Experts of a small language model: 24 experts in each of 13 layers.
Below are experts of layer 8 (counted from 0) of a mixture-of-experts language model. Rows are named router (the router's row for the expert), down (a neuron's output weights, with its number) and show model dimensions 192-255. Each number is 50 + 15 x the weight over its row's rms, rounded and kept within 0 to 99.
Before each expert's rows: a language model's description of what the expert responds to. This comes from a sample of Wikipedia text that the model never trained on.

# expert 14
It responds to: Single digits and digit groups in dates, scores, tables and measurements, such as 1 in 1813, 2–3, 30.
router:50 55 39 44 33 51 63 33 74 30 55 65 48 35 35 53 23 61 38 76 36 33 62 69 42 33 57 46 87 52 40 61 47 65 35 55 28 62 51 67 48 80 54 54 54 75 48 37 60 52 63 57 80 46 32 56 56 82 25 55 67 69 56 36
down0:45 79 60 40 37 41 50 27 45 63 50 40 57 37 69 53 35 29 64 48 49 43 28 39 43 49 56 54 61 65 58 52 60 74 67 47 50 51 47 65 44 54 45 65 49 41 35 71 59 57 45 35 44 47 37 60 52 80 68 60 53 55 36 27
down1:36 49 42 67 60 70 69 20 47 41 59 78 46 39 40 47 43 42 32 32 49 52 43 24 29 63 43 31 46 49 60 50 58 31 37 50 33 62 36 50 63 54 54 45 60 53 51 53 47 58 51 36 62 21 49 58 49 48 35 60 72 64 52 51
down2:41 72 44 53 40 42 28 50 35 46 10 72 31 52 38 58 48 58 31 73 44 31 48 32 57 70 54 29 28 62 39 36 55 63 42 56 61 35 23 48 79 44 33 40 36 44 66 54 39 47 44 72 64 44 49 45 59 51 44 77 82 42 51 52
down3:35 39 62 33 57 64 49 57 52 46 73 27 50 45 34 61 52 49 48 67 39 55 39 70 73 46 32 62 65 47 68 51 74 53 52 45 62 49 79 71 39 55 56 46 33 85 33 55 55 59 32 42 62 63 38 50 73 46 77 44 45 47 59 59
down4:50 56 34 36 65 47 25 38 44 48 59 38 62 44 67 54 32 72 31 42 20 46 44 44 52 42 73 45 65 30 20 27 38 47 33 21 66 61 39 62 44 46 59 38 48 54 63 50 58 29 68 52 71 29 36 75 50 59 43 46 55 33 59 38
down5:49 40 51 62 27 60 52 56 49 91 32 49 38 27 36 45 54 32 58 49 40 44 66 20 76 28 33 60 42 89 52 56 46 76 37 36 42 21 55 58 14 55 49 50 45 37 77 45 13 84 48 32 36 59 56 58 27 40 69 48 60 23 51 45
down6:31 36 39 40 33 30 41 32 57 41 65 50 65 53 38 43 61 62 84 61 35 78 68 27 17 62 70 54 37 63 29 46 39 39 39 56 55 56 55 49 49 49 24 74 60 61 75 24 51 43 46 64 57 61 34 70 32 39 79 46 36 26 54 59
down7:38 53 53 62 37 50 38 38 55 53 61 64 68 69 42 51 51 49 71 74 42 50 59 46 63 76 51 44 38 37 71 46 18 61 45 39 36 68 43 54 54 48 21 28 63 16 44 44 57 64 61 42 39 51 29 55 47 50 39 43 33 49 64 55
down8:44 14 53 42 62 55 35 70 64 39 54 28 46 58 54 50 41 55 63 53 69 73 40 44 75 37 65 95 67 61 51 50 51 26 43 44 58 48 23 48 24 50 25 81 16 51 60 67 57 63 57 47 67 45 54 56 36 84 65 49 53 60 64 43
down9:75 37 53 27 38 59 82 64 32 53 64 48 51 28 44 68 70 36 73 58 58 53 50 60 25 55 75 32 07 56 68 44 57 49 25 42 69 47 52 68 41 51 26 51 60 24 56 51 65 41 19 41 61 58 24 43 93 41 84 52 33 34 53 51
down10:59 35 62 59 54 60 54 37 13 50 17 70 37 50 60 44 57 88 52 51 38 78 54 46 50 16 52 40 30 76 70 53 60 25 57 63 49 62 49 59 42 45 60 56 56 50 82 59 31 45 46 40 40 38 63 58 21 28 47 33 30 10 25 56
down11:40 50 11 39 67 47 71 62 53 31 59 48 33 36 30 26 37 38 72 63 58 35 36 56 56 37 34 54 69 67 52 54 43 70 71 57 30 42 58 59 49 36 42 56 47 54 37 50 60 57 49 71 68 48 26 46 69 50 41 61 49 45 60 71
down12:67 74 63 66 64 64 45 51 67 37 51 39 58 62 35 23 24 70 60 28 51 77 45 55 61 22 53 75 43 53 52 63 25 56 56 63 52 27 71 64 47 32 42 57 72 45 47 26 50 90 55 54 29 47 40 42 46 69 21 62 69 46 53 59
down13:52 54 44 14 47 40 34 63 30 74 50 42 63 78 45 41 47 48 34 62 22 52 58 24 40 66 54 66 41 40 53 43 39 49 57 52 46 32 76 54 41 18 52 28 54 54 49 60 50 70 66 31 29 70 71 48 58 48 54 59 55 46 61 42
down14:57 30 33 48 51 44 42 42 56 59 46 45 61 62 42 54 63 60 49 54 43 43 57 75 30 64 55 73 41 23 55 46 68 16 45 60 39 32 72 62 51 72 74 31 37 59 43 61 54 48 69 37 66 65 75 53 40 40 66 57 53 26 66 31
down15:54 85 65 53 48 46 71 45 56 45 48 50 37 60 61 31 42 32 64 30 42 30 26 34 52 21 46 56 66 60 35 67 36 54 58 09 58 43 43 55 54 34 65 25 52 64 55 13 49 35 44 48 57 37 40 45 32 41 67 39 62 41 48 00
down16:60 44 47 42 67 43 74 53 46 61 54 33 36 80 87 39 67 59 57 58 68 44 41 54 60 44 41 38 57 66 44 34 45 23 35 59 50 60 30 50 04 30 39 39 32 57 36 11 60 48 63 39 38 36 24 43 41 51 45 60 52 54 46 37
down17:50 34 35 49 39 54 36 56 37 31 51 48 63 64 44 54 39 56 59 44 46 33 43 65 46 51 48 30 44 42 50 37 56 38 18 40 24 54 53 25 49 69 53 56 54 55 73 45 56 28 51 56 82 28 54 33 39 58 58 27 27 54 41 44
down18:48 43 33 52 46 45 18 37 66 47 59 61 37 50 66 67 29 73 32 68 20 50 15 71 45 65 51 53 35 50 51 63 44 39 45 72 64 37 31 61 56 67 34 56 81 54 35 37 12 51 23 52 53 88 46 49 50 50 66 51 54 72 55 63
down19:82 48 60 37 34 53 44 50 34 32 43 54 58 48 34 19 75 28 49 42 40 55 38 46 56 13 36 38 45 53 83 62 62 89 52 57 51 18 65 57 30 77 49 33 65 40 59 55 38 49 50 53 64 54 64 25 15 37 59 56 53 35 55 30
down20:42 39 48 32 40 69 32 76 58 19 49 49 29 35 35 21 50 75 29 53 52 34 52 56 20 56 18 48 47 63 32 42 46 56 51 28 57 59 49 58 16 30 00 63 30 27 63 52 27 50 60 59 38 53 75 56 43 64 38 35 60 43 50 42
down21:32 33 60 62 30 54 56 46 56 61 49 44 47 81 28 31 31 49 37 54 46 42 45 55 55 35 40 46 50 64 65 07 85 38 36 61 43 42 60 35 57 38 80 56 49 72 37 44 52 23 36 33 52 26 72 51 45 64 53 57 56 50 38 61
down22:36 28 23 12 52 54 52 73 45 60 49 39 36 44 63 35 47 54 47 34 50 78 61 50 49 43 51 23 51 81 52 52 72 49 71 86 60 48 35 37 20 74 45 35 52 35 45 38 33 54 36 68 62 48 62 52 45 54 45 43 46 49 33 53
down23:50 22 90 50 65 48 45 50 38 62 13 77 43 48 52 37 59 45 42 79 75 46 46 50 46 59 62 62 80 56 26 67 41 53 42 39 29 24 55 43 56 53 28 49 48 68 35 24 59 56 69 52 81 34 55 62 62 39 37 33 59 58 54 60
down24:50 67 55 33 45 56 50 51 64 26 64 72 63 59 66 39 63 38 29 67 57 64 60 70 15 45 44 47 60 63 52 66 45 50 63 40 41 20 52 37 69 40 40 50 73 85 47 58 29 58 71 44 64 64 57 65 51 66 48 62 63 42 50 46
down25:47 49 27 42 47 56 53 43 50 56 33 75 82 51 78 08 63 44 59 55 32 62 65 27 72 63 53 55 42 89 55 34 62 57 74 72 56 42 58 48 66 47 42 91 60 34 52 63 40 43 53 67 57 48 60 47 49 50 57 45 46 51 62 79
down26:44 55 49 41 57 32 58 76 43 61 44 21 66 27 62 27 49 48 65 56 68 54 78 35 74 53 44 52 64 57 56 65 37 41 34 62 52 70 62 32 46 51 61 37 65 55 35 30 67 71 55 72 67 52 47 49 50 29 46 44 50 36 39 39
down27:45 45 14 70 22 83 43 47 56 52 48 48 64 69 46 41 60 37 59 33 45 41 44 43 70 73 75 61 63 47 79 67 48 39 34 55 17 53 51 59 60 80 43 37 37 61 37 71 72 63 58 57 39 38 25 54 50 40 38 55 65 36 22 60
down28:75 28 43 67 47 56 50 54 95 48 81 33 62 27 34 50 67 69 00 47 37 69 41 48 51 45 45 55 38 43 92 66 80 40 77 68 63 42 45 45 90 27 84 73 51 48 35 63 56 46 43 43 18 55 71 69 55 52 50 33 64 47 51 38
down29:86 49 42 58 66 55 56 59 59 25 46 49 37 63 48 61 67 42 52 68 53 47 24 51 51 29 37 40 38 56 52 84 64 55 70 45 45 35 67 61 48 49 21 13 45 49 66 52 35 68 31 26 53 64 74 50 45 55 31 36 39 64 47 61
down30:58 54 43 38 70 46 61 37 54 47 74 65 57 35 33 69 42 50 51 54 55 23 67 59 44 59 48 58 60 43 49 37 38 56 29 44 60 52 17 32 46 63 50 51 65 49 47 72 41 22 42 56 55 76 36 49 63 43 28 79 60 46 42 53
down31:35 45 43 48 43 56 55 34 58 52 53 86 73 50 41 40 44 54 54 82 60 53 32 54 43 43 73 64 66 39 52 53 51 38 47 74 68 41 55 59 65 82 74 25 83 49 47 48 54 33 51 65 66 52 44 57 40 66 47 50 54 38 69 41
down32:47 65 48 32 28 52 49 56 51 55 49 59 31 99 29 51 74 53 37 43 36 34 68 54 69 45 64 66 56 44 46 39 23 55 85 34 30 51 63 53 75 44 70 47 36 53 84 63 44 44 60 53 60 35 58 39 46 46 46 51 62 52 51 49
down33:51 61 45 53 44 57 30 43 53 71 36 57 59 39 55 49 66 60 35 48 51 16 12 39 37 51 59 26 72 46 61 54 57 51 43 65 44 28 64 42 45 60 70 38 57 36 43 57 63 44 59 64 23 62 44 51 72 40 62 68 75 54 50 47
down34:69 13 43 66 32 33 46 69 60 41 33 51 39 39 55 46 33 44 61 35 74 49 76 49 42 49 43 32 70 43 35 53 48 44 54 31 54 43 23 52 29 43 81 42 54 60 60 40 57 45 47 62 55 63 61 20 34 61 36 74 68 30 33 60

# expert 7
It responds to: Cell separators, dashes and year or number starts in tables, score lists and date ranges, such as |, –, 2022, In.
router:57 41 51 35 46 47 42 72 58 69 50 49 52 41 45 58 33 29 30 54 49 46 48 66 71 52 50 13 31 36 20 50 42 77 24 48 51 40 31 66 49 63 67 65 40 73 40 53 54 44 78 36 33 25 30 65 61 25 22 48 69 79 53 50
down0:50 24 57 46 51 59 40 33 75 41 99 21 54 44 58 65 52 40 56 71 43 56 74 60 58 30 55 55 68 57 65 60 59 62 74 57 45 54 38 81 61 52 27 54 49 60 66 46 45 34 43 45 47 46 38 60 68 73 47 44 57 58 58 37
down1:41 37 58 38 63 94 68 45 53 30 79 17 50 69 29 50 51 71 53 45 30 37 69 47 59 54 52 32 51 41 27 47 48 51 43 73 42 28 55 53 60 50 43 36 28 43 55 35 67 39 45 52 32 41 87 38 48 22 53 30 66 52 33 49
down2:47 45 49 75 56 49 56 23 53 44 50 35 51 56 57 43 69 32 43 27 39 24 22 48 56 43 57 57 41 47 32 48 49 90 30 64 49 55 33 27 54 53 35 30 62 52 19 29 70 44 67 34 53 73 47 71 21 59 60 72 64 44 88 47
down3:73 41 53 54 51 66 50 23 54 40 57 71 25 41 29 48 67 54 60 27 71 46 59 58 66 59 39 25 35 26 18 30 45 27 28 23 49 44 61 38 46 38 57 39 38 76 67 44 47 65 42 74 71 70 41 40 45 24 55 53 43 39 70 70
down4:47 47 53 52 57 55 60 56 49 42 40 29 61 37 56 48 45 76 32 48 54 73 65 58 34 58 62 36 41 25 61 31 51 36 80 57 68 16 61 63 51 77 49 60 64 48 31 40 30 56 54 69 54 64 69 43 80 59 36 54 02 52 52 49
down5:54 51 82 43 46 37 21 55 60 40 37 42 41 66 55 78 55 50 33 47 83 71 66 41 48 35 71 37 54 58 41 37 47 37 76 50 32 86 51 40 78 60 73 44 37 36 67 58 47 46 34 24 40 29 54 25 47 53 48 56 78 50 52 47
down6:57 29 21 49 37 93 55 48 60 29 66 40 51 74 44 58 69 46 63 55 50 59 51 45 24 45 21 56 58 26 48 40 25 48 62 52 36 39 51 51 61 68 59 33 23 48 38 65 53 61 69 39 26 19 68 35 47 57 71 39 48 38 41 42
down7:61 57 19 41 40 53 12 22 78 43 53 54 60 51 48 26 56 34 65 53 22 49 55 47 35 79 49 48 45 40 76 61 49 63 39 51 34 32 29 55 65 41 42 46 39 32 52 45 69 42 53 52 40 42 38 64 44 70 33 46 81 47 53 49
down8:56 59 54 47 75 41 69 48 87 51 40 47 51 67 36 49 47 50 70 29 59 35 46 27 57 36 54 38 69 72 50 38 36 80 34 51 38 60 38 19 66 57 49 50 38 46 20 81 37 28 55 59 20 34 49 31 31 53 33 57 43 34 65 40
down9:64 65 41 80 37 21 22 41 50 27 29 66 68 72 72 48 64 62 45 60 45 64 48 45 43 49 46 50 32 49 61 32 62 70 35 57 38 73 79 53 30 68 61 70 53 43 55 45 32 47 49 56 55 69 42 62 57 56 74 65 86 52 54 36
down10:39 73 61 65 52 62 49 40 42 69 50 62 61 39 67 45 42 67 75 40 55 36 62 59 61 53 92 68 42 71 58 73 53 69 62 49 53 63 38 49 71 75 46 49 63 37 76 48 47 51 78 53 27 49 48 47 20 32 46 50 73 31 36 36
down11:40 29 42 41 46 64 70 61 43 36 46 33 69 41 39 58 59 36 52 26 66 77 40 54 49 45 39 28 35 72 53 14 38 60 49 54 51 36 61 68 44 58 16 40 12 33 33 27 62 43 68 54 28 41 19 48 39 70 64 73 44 44 45 20
down12:57 87 23 48 48 68 66 48 70 54 90 69 57 57 54 30 46 55 56 73 20 28 39 43 53 54 73 66 52 35 50 44 41 54 47 52 61 53 54 46 43 73 70 41 35 25 56 66 28 31 73 41 28 44 43 48 70 64 67 21 48 64 38 40
down13:40 44 48 47 55 62 71 45 75 28 15 35 55 32 59 58 42 41 56 61 19 85 84 30 59 59 23 68 52 49 55 49 30 61 76 26 31 45 51 58 36 62 70 09 17 68 68 27 28 49 32 45 57 37 65 43 49 56 58 49 50 39 65 35
down14:32 37 32 36 56 44 44 45 53 41 70 63 42 24 55 66 61 46 51 36 29 40 58 55 81 23 57 38 54 21 32 56 65 49 62 56 43 55 59 77 23 28 82 80 15 41 44 54 39 46 74 15 61 50 73 45 62 39 73 49 61 73 57 44
down15:56 19 39 49 38 63 43 22 78 56 51 68 45 53 66 19 42 58 70 58 56 58 38 57 49 62 59 23 45 79 78 55 36 65 37 22 38 44 71 61 49 42 42 35 56 58 60 68 26 73 39 40 64 54 66 43 63 27 59 62 58 69 48 37
down16:69 44 70 66 55 72 56 46 43 40 62 77 44 26 38 53 54 22 34 43 27 53 47 38 26 44 49 49 62 56 44 65 32 51 62 55 22 57 35 20 46 55 37 69 65 53 43 04 36 58 44 35 52 74 42 20 87 60 78 69 39 66 34 48
down17:51 30 62 90 49 32 00 45 46 38 43 37 77 59 52 49 23 58 31 59 43 43 50 40 69 59 69 56 77 39 63 33 57 46 40 49 44 50 48 06 47 39 63 16 59 67 41 53 41 58 53 64 72 44 58 46 57 50 42 42 37 70 34 56
down18:39 47 56 39 64 44 38 47 50 48 70 54 51 72 48 60 45 74 24 33 42 27 51 59 95 46 21 30 59 49 31 65 52 58 46 69 31 46 64 59 57 39 37 32 64 44 42 27 46 53 64 71 31 46 54 47 53 62 78 53 49 46 40 52
down19:38 58 57 37 54 39 30 40 27 48 57 45 66 32 78 57 52 41 42 62 43 63 70 39 66 64 30 63 62 46 42 25 35 34 44 41 43 60 45 39 61 58 67 64 58 50 21 36 42 43 71 58 26 27 56 35 63 45 43 59 38 40 49 62
down20:49 28 64 54 47 56 27 63 42 34 38 50 19 46 52 73 63 34 59 36 36 55 54 57 36 72 72 34 64 65 45 52 44 59 38 27 21 56 69 55 27 49 41 51 56 57 35 60 42 47 33 58 48 41 31 47 30 29 37 27 72 40 44 19
down21:31 46 41 26 64 53 72 45 73 54 55 65 52 46 41 58 58 33 63 34 51 20 44 64 77 46 29 55 44 32 53 69 54 60 73 57 32 39 53 46 52 61 71 68 60 52 37 19 61 68 78 65 41 21 51 34 30 77 41 69 89 23 66 45
down22:40 62 57 76 35 55 50 56 55 43 71 56 56 22 68 59 41 39 52 47 57 43 47 40 52 18 47 55 45 49 88 42 46 40 54 59 69 42 55 65 66 27 42 25 52 75 50 29 48 39 75 40 36 25 59 40 27 77 38 64 36 49 75 72
down23:36 51 31 67 47 56 42 46 42 58 29 40 52 48 50 36 61 63 16 62 55 58 74 49 46 72 70 68 62 62 49 66 44 48 40 30 44 71 58 44 47 63 39 87 44 84 41 59 44 59 27 47 62 49 47 41 32 76 28 48 63 39 53 49
down24:75 52 32 91 59 42 31 61 45 54 54 46 49 69 38 55 36 48 69 38 38 67 59 45 28 35 50 44 66 37 35 43 28 54 45 62 50 61 59 07 20 24 69 32 53 72 64 48 63 59 48 41 71 57 57 26 63 48 63 37 27 66 44 68
down25:46 34 33 43 40 43 42 46 67 36 41 46 32 33 62 53 57 51 42 59 72 63 46 74 46 52 40 32 39 56 18 44 38 35 39 29 28 59 51 31 21 75 44 59 32 71 56 51 65 28 60 53 64 66 61 59 70 27 60 58 68 53 33 57
down26:62 65 61 53 48 46 67 31 61 42 35 40 60 46 68 44 59 41 55 46 54 61 57 60 44 42 34 43 47 59 32 37 51 76 54 57 55 48 37 60 43 96 50 53 45 63 44 59 71 44 66 43 76 49 44 28 20 51 32 63 67 61 47 67
down27:20 22 47 56 52 55 66 63 20 65 91 27 44 47 46 44 70 63 72 65 32 54 54 43 36 62 67 73 50 42 37 29 52 76 21 36 76 39 64 60 50 55 40 51 40 46 41 51 57 67 32 42 83 42 56 67 36 48 53 53 40 56 33 17
down28:38 23 63 37 30 49 56 46 53 49 43 78 40 47 26 71 45 44 52 80 62 44 53 70 47 58 55 49 59 53 33 23 59 64 47 62 50 29 45 55 57 39 69 12 59 41 32 70 62 39 56 48 37 52 41 63 36 40 52 56 45 43 67 63
down29:69 66 50 77 49 48 61 41 28 71 79 86 41 45 50 47 59 61 61 66 41 55 81 43 46 71 61 42 39 52 22 59 37 70 34 37 34 38 49 44 44 54 52 45 65 47 45 51 73 60 47 60 55 56 55 14 69 53 49 48 43 60 62 60
down30:17 47 23 57 50 37 41 65 27 80 67 63 54 41 61 60 52 43 77 55 61 29 45 66 32 52 71 23 41 45 48 65 45 59 64 68 44 90 76 62 38 44 56 52 30 48 28 58 56 53 62 54 51 45 63 52 41 78 30 24 59 55 49 42
down31:63 55 48 51 64 40 70 68 57 37 47 70 56 92 65 32 13 42 74 57 30 43 58 45 52 25 38 61 45 43 48 26 72 34 70 54 56 62 42 58 69 61 62 60 35 38 58 35 61 72 49 28 44 34 70 55 73 64 68 76 51 59 41 47
down32:29 44 52 33 60 50 52 50 34 23 22 58 60 51 62 53 51 31 55 57 53 60 31 53 39 45 66 58 48 62 62 56 39 40 63 50 46 69 40 49 44 66 45 57 53 64 17 32 35 28 41 80 47 62 63 50 46 36 39 51 20 40 43 63
down33:67 57 45 69 61 49 51 70 45 58 48 56 75 54 47 42 64 42 46 29 44 43 19 39 58 58 50 70 56 48 08 69 61 45 71 53 60 55 48 40 64 38 62 31 45 81 27 46 58 29 39 80 69 29 45 51 48 70 55 50 84 68 51 80
down34:68 45 45 60 49 52 77 63 54 61 45 63 32 56 45 40 63 60 41 42 43 52 48 64 60 75 79 36 72 62 37 71 74 34 54 53 59 74 54 62 48 70 47 39 30 43 62 38 64 38 40 33 38 51 77 63 57 35 52 51 52 39 55 66

# expert 2
It responds to: Short word-start pieces of lowercase words after the, of or to, such as s, c, ch, p, later completed as chip or sight.
router:19 31 55 55 65 44 45 59 62 46 34 98 69 54 38 25 14 21 54 59 41 48 57 67 65 41 64 41 64 60 31 58 54 52 52 58 46 65 47 56 59 41 50 36 65 50 56 38 64 43 43 28 36 44 57 52 52 25 69 62 43 86 46 62
down0:42 34 41 38 69 38 26 48 49 55 40 36 49 46 51 59 57 44 70 39 67 32 29 37 58 65 68 36 59 41 33 63 61 44 55 37 63 70 37 36 58 52 45 27 76 52 66 56 30 47 27 51 84 64 34 43 36 35 48 55 59 19 56 49
down1:31 57 20 55 49 83 56 61 51 67 19 42 69 44 68 59 34 58 70 45 20 42 49 51 58 55 25 26 49 53 61 63 48 47 49 29 36 52 44 40 64 56 50 76 44 43 37 58 37 51 30 82 76 48 44 62 41 42 52 37 34 46 53 33
down2:83 53 42 42 44 28 44 55 51 41 63 37 32 31 94 77 46 44 61 52 37 46 17 42 64 65 49 53 72 81 65 40 52 40 31 44 45 72 48 58 50 47 32 51 19 66 61 47 52 34 37 45 55 60 48 66 33 67 25 38 48 18 23 59
down3:43 59 43 23 59 32 57 44 56 52 33 60 70 32 77 45 42 40 65 47 51 51 09 46 53 53 48 67 54 39 41 32 47 61 42 62 79 51 56 55 54 60 46 78 31 33 43 44 45 50 64 69 87 32 52 43 53 46 58 50 54 63 52 37
down4:77 49 35 65 46 63 76 70 76 67 43 50 84 77 52 21 44 59 34 70 45 31 78 27 31 26 68 79 59 37 78 55 35 46 78 27 48 28 52 54 79 50 59 26 51 69 60 69 43 45 41 27 49 49 36 64 37 65 61 60 49 59 57 59
down5:63 33 35 54 63 37 48 91 62 35 35 93 44 33 34 51 61 44 25 46 57 51 69 30 56 76 36 64 42 18 38 40 66 56 49 67 54 34 49 45 19 45 59 20 76 22 25 45 69 46 46 42 45 49 59 33 55 65 35 54 56 39 33 56
down6:33 78 49 42 25 71 31 49 36 55 55 72 70 56 47 21 48 49 43 44 40 42 78 39 49 39 70 46 64 37 37 53 54 32 26 49 69 70 71 37 74 51 40 45 16 54 15 39 63 59 76 67 38 38 79 56 38 44 59 38 41 74 51 47
down7:61 45 26 58 43 47 79 47 74 35 58 49 65 57 61 37 53 53 33 38 80 49 54 50 74 70 37 51 38 58 39 47 76 51 68 46 43 47 76 64 73 40 61 48 53 58 45 34 37 60 63 37 74 31 34 64 51 32 64 71 16 43 41 59
down8:72 28 44 67 47 12 67 49 40 22 55 61 53 13 74 34 70 41 51 32 60 58 28 51 42 33 33 38 63 67 48 53 52 51 11 31 44 45 56 43 60 55 37 66 39 39 65 45 56 33 31 32 52 38 25 52 58 42 47 57 42 56 51 42
down9:35 60 42 73 30 59 18 64 37 56 64 63 19 46 63 56 46 34 51 45 52 24 71 28 53 53 51 46 63 40 42 52 48 41 22 23 39 57 58 54 52 49 49 81 32 56 36 20 47 19 67 34 75 12 51 54 41 38 26 72 53 41 43 78
down10:61 43 56 58 48 47 38 37 64 51 38 38 78 45 55 49 45 59 50 42 62 57 50 47 68 42 20 83 48 48 68 62 26 58 39 57 67 56 58 47 65 55 61 61 76 27 44 37 52 63 58 66 46 50 30 40 41 82 73 97 45 44 69 50
down11:49 56 46 77 60 66 60 50 75 46 58 44 56 46 55 45 41 60 47 48 69 97 67 36 56 63 34 42 59 57 35 64 63 50 46 17 39 61 48 46 44 59 46 66 47 45 57 31 51 45 45 79 45 38 55 40 66 38 44 57 28 48 48 34
down12:19 39 57 50 57 32 21 48 42 40 59 67 28 67 53 56 34 49 54 55 61 46 53 70 60 44 59 50 29 61 66 22 55 74 73 29 49 45 52 47 59 37 59 68 55 70 45 67 65 58 44 49 56 65 46 42 72 65 72 51 41 28 54 52
down13:64 61 45 46 59 35 65 56 22 62 56 54 15 43 55 48 50 39 27 45 48 46 33 44 85 68 63 58 36 58 35 61 51 30 69 48 76 50 28 42 28 39 60 32 43 66 83 75 56 56 46 54 37 41 54 60 22 29 56 49 51 48 43 49
down14:53 66 74 55 44 51 51 08 52 27 48 83 66 43 68 51 67 31 60 51 49 45 62 44 66 39 65 49 44 45 38 23 45 51 67 73 65 83 68 55 58 69 55 29 55 53 48 75 67 33 49 47 22 86 39 21 60 54 41 60 67 41 66 92
down15:34 63 40 49 52 58 00 44 39 69 37 41 55 65 68 73 43 26 44 68 54 21 66 32 34 65 67 63 69 48 43 38 62 53 61 46 42 63 47 49 41 64 45 56 74 29 35 48 28 53 50 45 35 48 47 40 34 49 47 51 62 59 28 64
down16:41 45 64 61 57 69 87 52 45 39 43 70 79 56 52 60 56 82 30 37 58 42 30 34 65 53 38 44 46 61 37 40 40 53 66 56 34 23 66 38 49 59 89 73 47 49 52 42 44 41 48 46 53 52 60 37 68 83 40 35 48 73 48 67
down17:48 34 39 38 26 59 56 34 64 51 34 35 59 32 45 79 59 44 69 57 27 67 57 61 41 78 46 33 37 51 43 78 59 75 50 96 32 47 63 50 58 61 53 65 43 61 66 26 32 48 63 42 66 34 51 42 56 27 83 39 14 49 35 78
down18:50 44 68 65 56 46 67 25 36 53 46 30 19 62 54 60 62 47 61 54 31 54 32 88 43 44 58 51 72 39 45 49 65 54 46 57 36 47 60 33 57 36 64 67 30 44 42 81 36 68 46 47 79 45 46 38 40 57 31 53 63 78 40 57
down19:35 42 16 35 81 73 58 41 57 51 63 65 44 52 32 41 73 43 51 34 49 52 34 38 59 46 63 21 61 50 58 44 58 54 48 52 53 51 81 74 57 37 46 01 40 27 66 23 46 52 62 76 43 48 53 34 35 63 27 55 60 67 63 49
down20:57 68 81 58 57 66 53 51 77 47 40 67 74 39 49 35 47 60 53 63 43 45 73 55 48 61 62 57 35 84 53 47 63 42 75 63 17 45 56 65 71 47 55 52 45 55 82 48 77 51 25 29 19 61 41 38 41 55 68 57 54 61 67 31
down21:34 28 75 48 88 48 20 33 41 39 42 67 32 50 67 60 49 40 56 41 58 47 47 43 48 61 65 46 58 38 59 55 55 48 60 61 72 61 73 69 65 39 72 66 44 30 40 37 63 42 77 47 79 39 58 51 39 72 44 85 32 30 62 36
down22:38 35 71 42 66 55 17 29 76 65 46 51 40 39 65 42 29 59 66 62 65 26 39 44 66 66 40 45 48 56 64 78 52 44 31 55 52 40 68 42 56 59 35 55 26 53 80 43 60 48 50 67 57 40 44 42 46 32 66 71 85 61 24 44
down23:24 65 48 55 35 61 16 65 63 63 24 41 56 55 32 28 62 36 44 54 53 00 52 62 43 63 34 35 42 16 55 45 38 56 35 59 54 24 57 18 38 33 53 41 49 64 66 41 42 46 40 30 38 51 77 62 38 55 25 68 47 37 66 83
down24:54 43 65 45 65 77 47 53 49 47 36 35 46 32 32 41 36 73 56 39 76 51 61 63 42 59 36 49 92 54 59 58 75 04 62 18 37 48 48 59 44 32 22 39 52 20 36 36 34 48 33 33 31 37 29 32 65 54 43 66 37 40 58 77
down25:73 33 61 49 28 68 41 29 57 25 45 57 29 43 61 75 38 46 46 57 58 24 62 57 53 67 37 80 52 43 63 34 58 34 38 71 61 45 73 47 50 81 70 45 54 32 24 36 38 55 48 55 61 53 23 46 56 57 46 49 51 51 64 25
down26:47 52 44 34 58 61 39 34 30 61 28 33 58 70 49 86 35 98 40 26 50 67 56 72 76 38 65 68 33 53 75 61 43 67 53 68 32 15 53 55 43 50 37 34 35 65 65 32 54 41 53 37 67 70 61 62 39 15 51 46 70 43 55 70
down27:52 50 43 22 39 35 44 37 33 25 65 74 48 74 50 34 35 38 63 53 67 30 41 47 27 36 67 37 62 46 33 45 70 73 35 33 52 51 56 60 75 41 72 51 56 63 45 53 41 49 12 51 61 53 18 66 48 41 50 58 53 75 46 45
down28:41 59 55 62 80 45 48 51 55 49 62 48 60 60 64 40 77 53 60 32 39 47 37 62 60 64 68 36 64 54 64 65 53 45 31 17 65 26 44 61 49 39 33 43 56 53 41 25 37 39 48 52 37 63 58 54 75 49 54 49 79 75 23 56
down29:60 90 15 40 50 69 75 49 71 55 51 32 80 41 64 45 31 61 64 39 44 72 41 60 47 52 32 42 58 65 42 48 36 22 34 38 35 32 51 52 56 50 44 67 63 51 37 85 19 52 54 48 50 48 38 62 43 38 32 42 47 82 63 32
down30:63 42 45 42 46 50 49 48 49 44 58 38 69 45 65 56 37 70 20 47 59 27 42 58 45 17 69 33 36 37 42 56 58 30 52 43 39 54 45 43 32 81 43 62 60 64 64 33 41 38 55 48 52 42 52 76 60 59 45 34 44 36 61 78
down31:77 49 36 41 51 65 23 58 43 61 46 51 71 58 43 61 38 72 48 47 56 52 38 47 58 40 60 36 50 49 35 76 39 27 54 55 51 40 50 36 58 38 58 77 69 36 36 67 37 40 60 50 49 42 55 59 35 39 30 73 41 52 74 65
down32:44 52 58 34 38 48 67 62 55 58 67 63 49 54 56 64 57 52 47 49 76 52 52 68 42 54 54 40 32 43 67 47 26 78 79 49 45 39 33 44 51 34 40 40 68 64 50 45 78 52 50 61 38 33 43 56 62 40 60 48 60 85 38 28
down33:41 59 51 45 52 62 40 42 36 37 48 41 45 63 51 61 51 45 30 31 62 78 65 48 87 74 53 52 30 55 25 51 58 43 59 37 35 43 42 64 83 60 52 56 40 66 55 56 47 52 53 58 47 48 32 42 37 44 47 57 42 32 51 32
down34:48 33 56 51 34 59 63 56 30 50 16 59 49 36 38 79 19 35 51 71 47 46 49 59 38 63 45 54 23 23 66 45 70 41 60 43 55 51 42 62 71 50 29 37 43 56 50 68 40 70 70 22 50 69 44 64 57 58 50 47 56 56 56 59